Experts of a small language model: 124M parameters.
Below are experts of layer 7 (counted from 0) of a mixture-of-experts language model. Rows are named up (a neuron's input weights, with its number) and show model dimensions 0-191. Each number is 200 + 20 x the weight over its row's rms, rounded and kept within 0 to 999.
Before each expert's rows: a language model's description of what the expert responds to; "comes after" lists some tokens at least twice as common just before its tokens as in all text. This comes from a sample of Wikipedia text that the model never trained on. Tokens count by the router's weight.

# expert 21
Table column separators. Pipe separators between cells in sports, results and election tables, plus position codes like MF, DF, GK and Win, Loss.
comes after: "| ", " ", "0 ", ") ", "1 ", "\n"
up1,216,205,184,201,204,167,204,244,217,171,173,185,177,200,197,177,198,230,195,176,202,248,192,207,205,203,196,222,199,161,195,205,198,197,181,212,191,190,176,206,209,204,179,191,178,205,222,223,179,212,216,203,210,202,174,204,191,218,224,200,183,218,184,200,227,220,250,193,194,192,201,205,193,203,205,203,197,210,234,227,206,196,188,205,212,205,201,250,223,179,204,226,185,200,211,199,190,188,258,212,197,209,192,170,181,189,204,227,183,182,198,193,161,199,200,202,171,212,182,224,225,196,210,238,200,215,227,226,176,205,206,196,212,223,194,210,227,202,192,188,213,211,200,193,199,190,188,220,193,222,207,132,206,221,197,204,188,187,208,159,199,195,228,193,165,227,193,151,173,211,150,185,215,213,182,214,246,175,238,167,210,185,197,200,215,247,216,212,202,212,224,241
up2,200,218,212,237,220,209,171,234,174,189,201,182,187,171,204,216,215,222,212,193,201,210,159,217,214,176,247,182,182,158,173,185,192,184,217,199,164,195,198,202,205,186,219,194,228,222,221,170,213,165,217,214,187,201,204,188,156,187,198,206,231,224,169,199,243,203,194,176,173,206,212,204,205,198,210,205,204,215,189,196,221,229,233,197,208,199,177,200,171,174,190,176,168,189,201,234,209,190,210,173,217,193,166,208,177,227,199,199,195,177,190,187,199,238,235,197,219,189,195,200,186,223,185,178,219,192,194,200,188,215,208,185,192,204,175,221,191,228,186,181,240,204,226,238,208,214,199,245,204,218,244,186,189,195,201,175,193,152,238,222,218,197,221,171,197,179,203,183,193,209,180,228,232,179,183,179,182,211,212,197,220,202,202,194,180,181,203,177,226,178,225,176
up3,179,210,175,187,194,216,205,147,207,214,177,208,212,216,196,180,200,192,215,203,206,171,224,182,228,214,190,184,207,173,214,206,204,226,186,200,184,206,201,154,172,181,210,203,223,182,201,215,234,215,201,201,213,170,156,228,193,209,171,210,206,184,228,159,201,231,203,194,181,203,176,216,221,199,178,199,190,211,197,206,216,207,232,205,235,212,198,207,207,188,178,174,212,209,216,168,161,182,207,212,231,177,218,224,163,198,169,197,200,222,206,205,207,169,164,156,186,188,219,212,182,268,198,178,197,194,204,175,184,207,226,215,194,184,209,169,185,213,181,223,201,208,208,220,196,254,193,221,240,191,184,197,188,206,195,218,214,173,186,232,223,195,195,198,201,213,207,209,175,163,207,220,187,160,188,196,195,180,212,193,206,177,194,230,231,155,188,175,189,254,212,233

# expert 3
Line and cell ends. Line breaks, closing table pipes, closing brackets, sentence-final periods and heading equals signs that end a row, sentence or section title.
comes after: "|", ")", ".", " ", "\n\n", "=="
up0,201,236,201,208,178,225,181,189,180,192,211,181,170,201,221,215,147,158,198,220,187,206,220,208,192,185,212,232,230,209,205,189,176,203,216,195,172,225,197,221,200,217,198,181,195,196,204,226,195,189,225,219,177,191,190,220,214,176,210,181,190,191,190,200,225,146,199,163,174,206,210,191,173,226,197,158,190,216,183,207,201,182,153,220,171,198,215,229,238,204,200,221,200,223,215,191,246,207,197,188,196,201,175,161,216,218,238,202,199,184,155,170,218,214,209,219,213,171,181,206,227,208,196,180,232,223,207,204,189,203,213,182,195,215,196,179,172,166,178,173,188,190,200,184,224,189,208,206,208,199,207,206,176,225,220,217,187,211,207,196,229,211,214,220,155,189,202,205,210,228,222,213,175,203,212,187,210,207,210,218,165,221,189,220,191,214,213,188,186,179,193,239
up1,231,209,186,193,188,194,195,228,201,149,186,223,173,186,166,158,224,199,219,173,203,178,206,206,205,206,190,195,193,191,184,172,196,214,199,195,188,218,190,203,207,193,247,169,204,186,223,200,191,207,178,185,223,198,167,208,192,226,196,202,214,183,191,206,192,171,229,223,210,198,223,173,195,211,195,187,222,230,215,207,221,194,187,191,219,182,215,198,185,194,203,219,158,227,240,192,138,238,181,181,176,219,217,208,184,202,180,243,179,187,201,202,187,205,190,165,197,241,202,175,150,207,210,174,191,206,213,182,172,204,194,178,222,184,217,201,197,208,224,225,216,198,187,232,197,197,240,204,197,191,202,170,203,227,197,226,167,213,184,220,195,209,221,198,246,180,195,202,207,206,201,218,216,224,192,187,187,217,171,186,191,232,213,184,169,198,203,192,204,208,194,213
up2,209,221,182,203,201,198,191,175,168,215,197,216,201,234,186,238,207,214,185,223,209,153,208,198,167,211,198,209,207,177,246,226,196,177,230,191,192,216,214,194,186,184,187,196,177,223,186,197,189,191,181,209,187,183,220,169,207,199,214,197,215,208,216,157,151,214,207,215,193,196,247,190,246,189,218,156,183,216,175,205,210,182,218,204,206,196,233,204,184,208,214,180,234,214,182,241,207,159,219,214,220,203,151,198,240,194,197,210,209,170,209,226,180,190,228,186,215,182,186,205,219,219,166,209,215,175,218,191,204,187,193,187,194,179,216,201,198,179,206,159,219,201,246,198,211,205,194,225,186,198,232,206,193,167,203,172,212,184,199,190,198,211,180,194,172,174,212,213,194,181,193,201,166,178,199,175,188,176,186,211,217,185,172,211,249,188,198,192,199,218,185,197

# expert 23
Articles and list starts. The article the or The, month names before years, and dashes or pipes starting list or table lines, like Time zone, career spans.
comes after: "\n", "of ", "in ", "\n\n", ". ", "at "
up0,208,218,195,223,193,229,184,175,223,198,174,208,173,218,221,205,222,205,224,190,240,207,193,202,225,208,203,202,202,203,188,198,224,205,222,220,228,194,205,207,240,186,199,209,208,225,209,204,188,140,194,193,220,215,201,231,176,174,203,208,171,201,235,167,159,190,189,199,234,207,224,184,182,185,187,161,201,213,191,225,195,219,188,227,173,194,191,222,202,199,217,212,215,202,182,202,212,213,148,250,199,172,204,218,217,221,220,209,192,190,185,208,216,239,233,216,147,193,190,163,215,190,189,174,177,177,162,238,199,186,214,190,174,222,209,189,166,197,173,242,224,209,167,232,230,174,216,209,203,211,165,208,205,212,227,178,193,191,212,207,184,194,204,236,194,196,203,163,175,205,194,190,215,196,210,197,202,226,168,222,237,187,232,173,186,178,207,243,206,215,192,203
up1,187,173,234,172,183,179,233,154,223,220,183,242,197,188,187,190,198,206,211,184,178,186,187,193,184,183,148,197,209,185,215,213,202,207,187,224,177,237,195,201,211,214,193,233,206,212,214,209,220,150,244,178,185,189,244,200,223,193,207,216,197,193,187,227,176,220,212,194,170,190,209,194,206,207,202,194,177,199,198,212,202,198,200,181,222,197,226,192,231,198,228,182,218,217,198,235,221,217,213,221,210,188,190,196,118,186,207,185,177,195,210,241,179,224,185,178,221,218,192,216,220,221,201,181,201,190,238,169,183,182,199,215,194,190,178,223,188,189,171,191,157,210,218,199,227,211,204,218,154,228,196,175,207,231,186,183,222,195,208,183,211,221,213,215,189,177,161,205,206,202,205,186,162,193,207,206,227,174,240,161,178,235,202,203,197,210,169,174,187,214,217,190
up2,170,196,200,198,193,227,222,224,230,213,203,210,223,210,201,207,199,212,208,213,198,189,182,200,189,205,204,214,210,209,220,186,215,221,198,206,135,192,204,207,203,192,232,239,206,218,199,152,189,242,177,209,232,211,174,138,212,176,211,178,213,188,178,182,183,222,234,188,183,190,220,230,170,192,194,175,183,218,231,212,202,199,173,194,206,183,222,188,168,206,216,196,196,202,192,236,161,162,191,169,166,196,203,179,201,200,196,210,172,220,210,224,179,200,197,200,154,154,185,187,232,208,212,181,179,196,179,210,198,212,193,201,202,203,226,203,195,216,201,230,172,230,192,232,185,214,178,172,226,213,184,197,182,210,163,206,184,203,242,202,204,203,220,188,197,165,168,213,187,211,199,185,191,203,194,188,183,198,221,196,215,182,180,191,167,201,223,203,201,199,223,189

# expert 2
Numbers and table cells. Digits and number words (three, 24, 5) and pipe separators in tables, lists and scores, often ending multi-digit numbers or years.
comes after: "| ", "–", "201", ".", "\n", ","
up0,196,190,209,202,229,207,209,196,209,175,201,182,236,212,237,199,197,180,193,187,209,210,217,194,197,167,156,188,194,207,191,186,196,186,174,198,213,225,211,194,183,202,229,181,225,195,192,192,189,180,194,230,199,173,215,192,160,218,203,196,240,178,173,225,199,207,222,214,187,164,160,210,193,190,188,202,222,236,200,192,189,193,192,159,223,209,222,209,166,201,213,199,201,198,238,208,184,197,183,209,170,213,181,211,198,186,231,213,208,184,213,198,228,224,180,212,177,212,174,181,211,169,220,228,238,191,199,211,157,163,183,214,207,210,213,219,208,167,221,206,213,203,185,218,222,213,203,194,223,236,234,188,234,194,170,209,193,206,215,167,171,207,190,198,212,257,192,201,184,247,207,171,162,234,237,241,198,244,184,219,216,234,201,184,198,185,196,230,213,231,226,192
up1,218,209,207,205,189,247,199,196,207,201,236,191,174,183,196,215,222,177,191,214,238,198,208,202,187,214,191,227,219,194,208,196,202,218,192,202,182,229,201,189,231,199,200,166,188,251,201,203,206,224,160,221,220,218,210,219,205,233,179,220,209,220,222,179,225,181,199,214,197,207,196,192,235,191,176,196,213,208,243,191,219,164,211,225,210,194,167,202,189,201,197,184,213,184,228,218,229,204,193,209,205,200,211,199,201,188,223,177,175,198,193,197,240,211,212,182,194,191,194,216,191,173,199,193,187,193,180,244,185,193,159,200,229,171,195,207,214,204,198,164,180,223,194,217,186,220,188,154,232,229,214,194,206,248,186,212,189,180,222,181,161,187,182,194,213,235,195,204,197,226,192,215,202,172,208,182,206,186,182,214,210,214,217,213,194,158,207,192,228,200,180,183
up2,193,220,206,190,196,223,204,239,219,188,202,226,193,220,169,207,241,207,185,188,201,188,185,179,220,202,223,218,222,231,221,195,219,196,195,203,186,190,236,201,200,214,174,196,220,186,174,187,206,201,219,195,216,188,227,179,221,194,194,192,204,206,161,201,215,223,158,186,227,234,222,168,207,180,186,181,188,201,213,192,221,185,187,239,210,212,199,214,193,225,168,225,250,204,207,205,218,208,246,217,199,227,179,199,221,185,195,217,201,184,208,179,202,225,231,228,197,220,188,207,197,198,215,243,178,230,189,193,194,204,205,217,177,200,193,215,214,199,183,205,174,221,224,205,176,151,193,201,201,229,245,181,192,209,199,194,195,220,236,210,211,209,191,202,177,197,173,217,248,186,158,176,255,190,191,201,181,185,182,203,194,182,200,206,190,216,222,185,160,186,181,227

# expert 15
Digits in numbers. Single digits and short numbers inside years, dates, times, scores and coordinates, such as 2014, 18:03:45, 13/0/29.
comes after: "| ", "; ", "201", "- ", "(", "200"
up1,215,206,221,210,236,218,184,228,192,166,167,186,194,230,205,202,178,192,218,214,190,175,207,212,231,218,216,182,200,208,196,180,215,177,214,207,229,183,184,212,191,200,179,212,195,201,180,168,195,218,198,188,178,189,183,205,202,207,194,223,222,212,197,207,182,164,167,245,212,193,204,212,203,200,193,152,211,210,203,185,193,179,223,188,182,225,233,168,196,231,200,188,209,223,166,233,205,187,172,186,221,166,197,172,182,209,190,184,157,218,226,233,188,203,217,209,207,190,179,217,199,224,206,231,223,177,193,175,185,175,216,199,194,181,173,219,220,194,219,213,201,180,205,220,181,183,195,223,202,189,179,242,202,213,180,198,220,181,187,226,193,167,231,160,203,187,197,197,184,175,195,201,216,213,227,180,180,175,214,189,155,205,207,190,187,168,185,173,178,182,224,200
up2,196,202,196,202,179,206,182,172,207,210,235,181,229,167,190,169,256,176,180,231,213,180,204,217,182,198,199,228,183,212,200,196,196,207,203,199,209,220,197,175,184,208,179,183,171,172,181,214,199,203,194,180,192,166,200,202,251,220,194,175,201,226,183,167,192,249,173,210,199,191,191,175,177,183,194,183,192,196,174,205,184,223,185,157,201,229,221,175,201,205,194,230,175,235,218,195,212,221,193,159,237,211,196,194,212,224,213,185,179,205,222,216,197,190,203,226,228,201,214,215,199,249,193,211,176,200,208,195,202,213,210,185,199,183,218,201,193,192,224,177,204,205,168,195,209,188,197,196,193,203,189,221,192,167,193,166,225,208,194,206,203,190,229,202,165,187,224,200,220,162,221,194,201,164,168,225,212,229,233,166,191,195,174,185,191,220,176,231,210,203,215,158
up3,221,217,209,206,184,231,229,217,187,206,182,173,215,233,221,180,179,212,231,175,187,161,224,200,175,237,154,199,210,230,166,229,187,218,193,205,205,181,231,177,191,201,213,187,216,176,198,195,226,163,200,241,179,210,213,202,181,223,202,202,207,194,198,212,192,208,209,205,225,178,192,205,207,191,208,253,228,238,195,241,223,172,204,183,186,213,203,216,236,214,167,215,178,174,199,226,246,240,181,200,199,215,171,224,204,208,180,200,185,182,243,226,205,190,220,192,212,225,183,193,207,196,227,191,196,186,189,201,195,207,170,208,203,192,203,197,170,207,209,198,187,228,191,172,211,213,206,214,198,234,207,197,189,200,196,191,158,195,174,208,222,208,226,198,202,195,216,174,190,228,188,214,214,227,163,214,202,230,157,184,210,194,185,187,181,214,218,207,174,226,183,180

# expert 4
Place names and separators. Commas and dashes after place names or dates, and country or city names such as United States, New, Los, Washington.
comes after: ", ", "in ", "2", "3", "1", "New "
up0,243,218,211,249,189,209,193,172,225,205,180,176,209,185,230,210,188,228,164,227,210,219,224,220,216,224,207,208,208,229,209,200,198,165,238,174,179,222,235,175,215,181,220,164,242,173,198,182,192,217,151,212,173,205,193,217,163,223,215,250,183,227,207,184,205,207,231,189,227,201,200,191,186,183,216,215,168,221,175,197,183,198,206,179,195,234,188,224,200,203,203,206,198,165,202,236,216,211,192,200,187,157,206,218,224,206,170,209,215,178,182,200,195,179,198,193,198,227,220,210,213,195,208,245,238,189,186,240,183,200,194,195,179,202,218,189,213,179,189,212,193,250,205,208,228,206,212,180,204,208,212,221,187,191,225,228,229,171,188,197,200,205,186,207,199,197,209,202,202,205,231,211,160,240,227,196,214,197,194,222,180,233,193,206,215,222,202,214,212,209,196,210
up1,233,221,207,214,199,207,195,183,183,226,207,225,183,230,188,182,183,255,188,169,170,195,223,215,186,205,193,219,203,189,185,217,206,220,200,196,202,189,196,210,180,192,210,210,191,167,203,232,202,196,219,204,208,182,230,208,178,208,224,226,198,186,187,182,220,208,179,201,205,190,191,222,202,205,190,225,175,191,198,179,173,231,144,198,172,197,197,189,182,198,186,201,210,179,212,202,193,220,208,215,182,198,195,198,197,190,183,199,216,180,189,234,187,171,191,213,232,183,215,191,149,207,202,221,194,195,202,174,187,229,203,202,201,209,232,191,193,183,199,189,169,194,208,213,197,164,208,219,183,246,220,185,213,207,194,226,238,178,184,270,244,180,236,219,188,193,185,194,161,209,203,217,227,221,180,189,229,173,192,225,182,179,218,193,235,198,165,216,199,177,204,195
up2,203,236,221,220,185,217,215,202,227,192,150,186,193,181,205,200,182,184,234,184,191,185,228,218,211,231,204,198,166,191,209,199,200,211,201,198,240,182,233,183,184,203,197,216,196,197,183,171,185,198,204,213,181,210,186,222,206,213,185,208,200,205,181,189,181,209,166,180,217,185,205,210,186,211,176,217,171,209,193,189,173,203,182,200,239,205,192,188,150,203,251,208,191,222,213,200,190,207,232,182,175,206,235,168,191,196,197,171,226,165,209,212,176,151,198,195,166,202,221,208,130,199,243,201,183,181,183,154,185,204,191,166,196,224,219,205,185,177,234,186,198,215,180,212,194,207,186,211,253,209,216,207,198,218,174,215,212,209,211,206,209,195,207,222,203,205,178,188,190,226,200,179,218,186,204,208,224,171,217,173,224,195,208,188,183,166,221,205,213,169,233,213

# expert 19
Clause boundaries and conjunctions. Periods, commas and paragraph breaks ending clauses, and conjunctions opening new ones, such as that, which, because, when, but.
comes after: ".", ", ", ". ", "==", "===", "However"
up0,223,214,223,199,218,236,215,189,199,208,183,248,180,180,202,178,210,202,202,201,198,214,195,214,197,195,213,203,214,203,199,201,210,209,234,196,195,220,187,201,202,182,181,230,221,207,203,212,191,223,151,182,240,199,184,185,201,209,188,227,197,210,209,200,159,178,194,168,182,212,177,224,216,175,188,201,217,205,227,202,185,207,215,217,204,222,203,189,234,194,176,183,208,182,223,170,196,196,201,205,208,202,173,200,153,208,166,189,166,229,189,164,227,186,222,207,203,233,254,194,169,221,209,186,196,203,200,222,203,225,183,181,188,197,174,220,226,197,198,190,169,201,169,221,225,208,206,189,247,219,197,203,223,226,200,149,211,207,235,186,201,224,247,207,183,251,247,221,183,197,160,202,198,211,225,233,221,217,183,199,210,169,182,187,204,183,220,222,170,213,208,224
up1,231,212,205,194,229,184,189,176,214,221,174,218,205,209,244,173,208,209,206,186,187,191,220,178,162,228,229,191,197,214,185,197,236,201,163,192,185,193,195,185,179,149,189,207,204,221,222,239,235,150,198,199,194,214,185,211,223,217,197,229,181,195,189,176,182,177,185,192,192,187,227,219,211,204,217,210,202,187,193,232,183,209,245,170,207,214,196,227,224,179,193,214,186,233,207,198,191,214,227,196,193,193,212,191,230,182,191,200,219,195,207,219,222,229,192,208,219,166,194,211,188,198,223,214,233,219,204,194,235,197,199,173,208,186,161,162,199,199,215,185,226,204,190,207,177,215,209,197,215,201,180,220,197,219,228,206,194,192,198,207,193,176,198,209,220,190,203,171,214,183,184,156,183,221,162,231,225,189,234,217,179,199,197,175,206,167,210,179,180,193,202,159
up2,203,199,246,189,198,193,190,189,190,199,198,178,248,220,238,191,219,227,195,181,212,189,247,169,190,158,199,187,167,187,226,194,201,196,191,224,224,188,229,151,202,172,225,172,180,200,201,178,221,248,197,241,203,186,201,173,195,192,161,205,197,209,206,226,183,218,217,189,216,194,185,211,204,200,217,189,227,185,245,211,164,182,199,197,232,153,175,208,242,225,203,182,195,224,212,215,208,146,214,215,169,208,213,203,211,189,219,246,194,196,241,191,200,198,193,180,223,181,169,194,184,218,203,207,200,213,207,180,207,234,210,212,202,191,177,214,194,205,184,210,197,169,243,185,194,197,201,194,203,183,179,199,178,192,192,203,172,208,252,221,201,181,196,225,174,213,206,190,191,199,196,210,209,200,213,200,165,174,218,212,171,178,209,174,189,179,163,199,194,189,207,193

# expert 7
Headers and first names. Tokens opening table rows, headings and list items, plus common given names such as John, William, Charles, and election-table words like Votes, Candidate.
comes after: "\n\n", "| ", "was ", "\n", "=", "- "
up0,202,183,168,188,199,235,200,212,226,160,174,235,189,214,200,155,229,219,243,205,198,212,169,206,222,179,163,213,213,189,184,205,198,180,200,188,213,219,202,145,192,162,200,206,198,233,183,207,169,184,203,246,210,195,205,214,190,198,182,208,201,206,190,194,197,218,192,221,223,196,227,200,205,202,210,205,232,202,203,192,221,165,184,157,179,202,199,213,183,201,197,181,194,209,197,180,172,185,173,206,200,198,208,221,225,202,216,229,209,183,183,180,192,182,193,182,203,215,206,186,202,190,206,173,212,203,216,229,207,192,198,216,192,178,223,236,205,225,200,179,198,199,173,205,204,173,192,194,178,188,227,163,162,221,202,237,226,209,189,188,174,224,200,168,198,186,231,227,222,188,192,208,215,191,190,187,201,223,192,229,211,205,215,184,195,199,236,205,227,203,203,198
up1,235,176,163,227,199,188,186,198,184,185,222,221,196,193,210,204,201,238,208,226,207,225,215,232,215,199,187,187,184,179,170,195,158,212,220,226,199,177,239,190,186,199,214,189,213,218,196,200,164,221,191,226,203,218,215,215,217,208,193,207,215,204,192,169,203,165,177,192,198,200,177,243,189,235,146,209,233,193,214,190,222,189,165,205,207,197,195,194,202,213,176,221,193,184,210,187,206,223,160,189,200,183,228,186,200,204,205,183,235,177,204,226,194,176,213,183,204,185,203,165,147,203,202,168,213,186,201,224,208,212,201,202,218,220,172,187,175,207,203,204,225,195,179,207,199,204,193,199,216,199,189,198,220,185,189,209,199,171,197,203,221,203,198,192,218,191,190,171,205,184,191,179,203,209,215,181,212,185,184,164,186,200,220,199,191,227,212,212,215,239,164,216
up2,203,221,220,161,209,156,158,235,217,236,237,215,202,224,205,223,201,247,165,216,238,208,203,214,216,195,177,230,231,224,201,205,190,214,203,171,219,201,200,193,226,193,205,202,211,187,187,168,206,187,202,227,179,221,236,206,210,180,181,197,182,209,188,203,239,174,213,171,197,208,211,237,189,197,206,190,189,220,161,179,181,206,204,203,179,154,230,214,235,163,213,173,199,199,231,200,219,206,202,213,186,193,175,204,188,186,179,209,202,209,185,212,219,190,209,204,202,206,212,204,194,188,198,206,201,190,201,210,237,189,215,186,201,223,237,222,189,202,183,195,163,194,185,220,195,198,189,154,188,199,178,212,211,209,162,171,182,167,193,207,196,192,180,186,219,206,224,225,193,206,201,207,219,189,184,180,218,190,217,184,167,212,221,210,196,189,223,197,220,215,170,205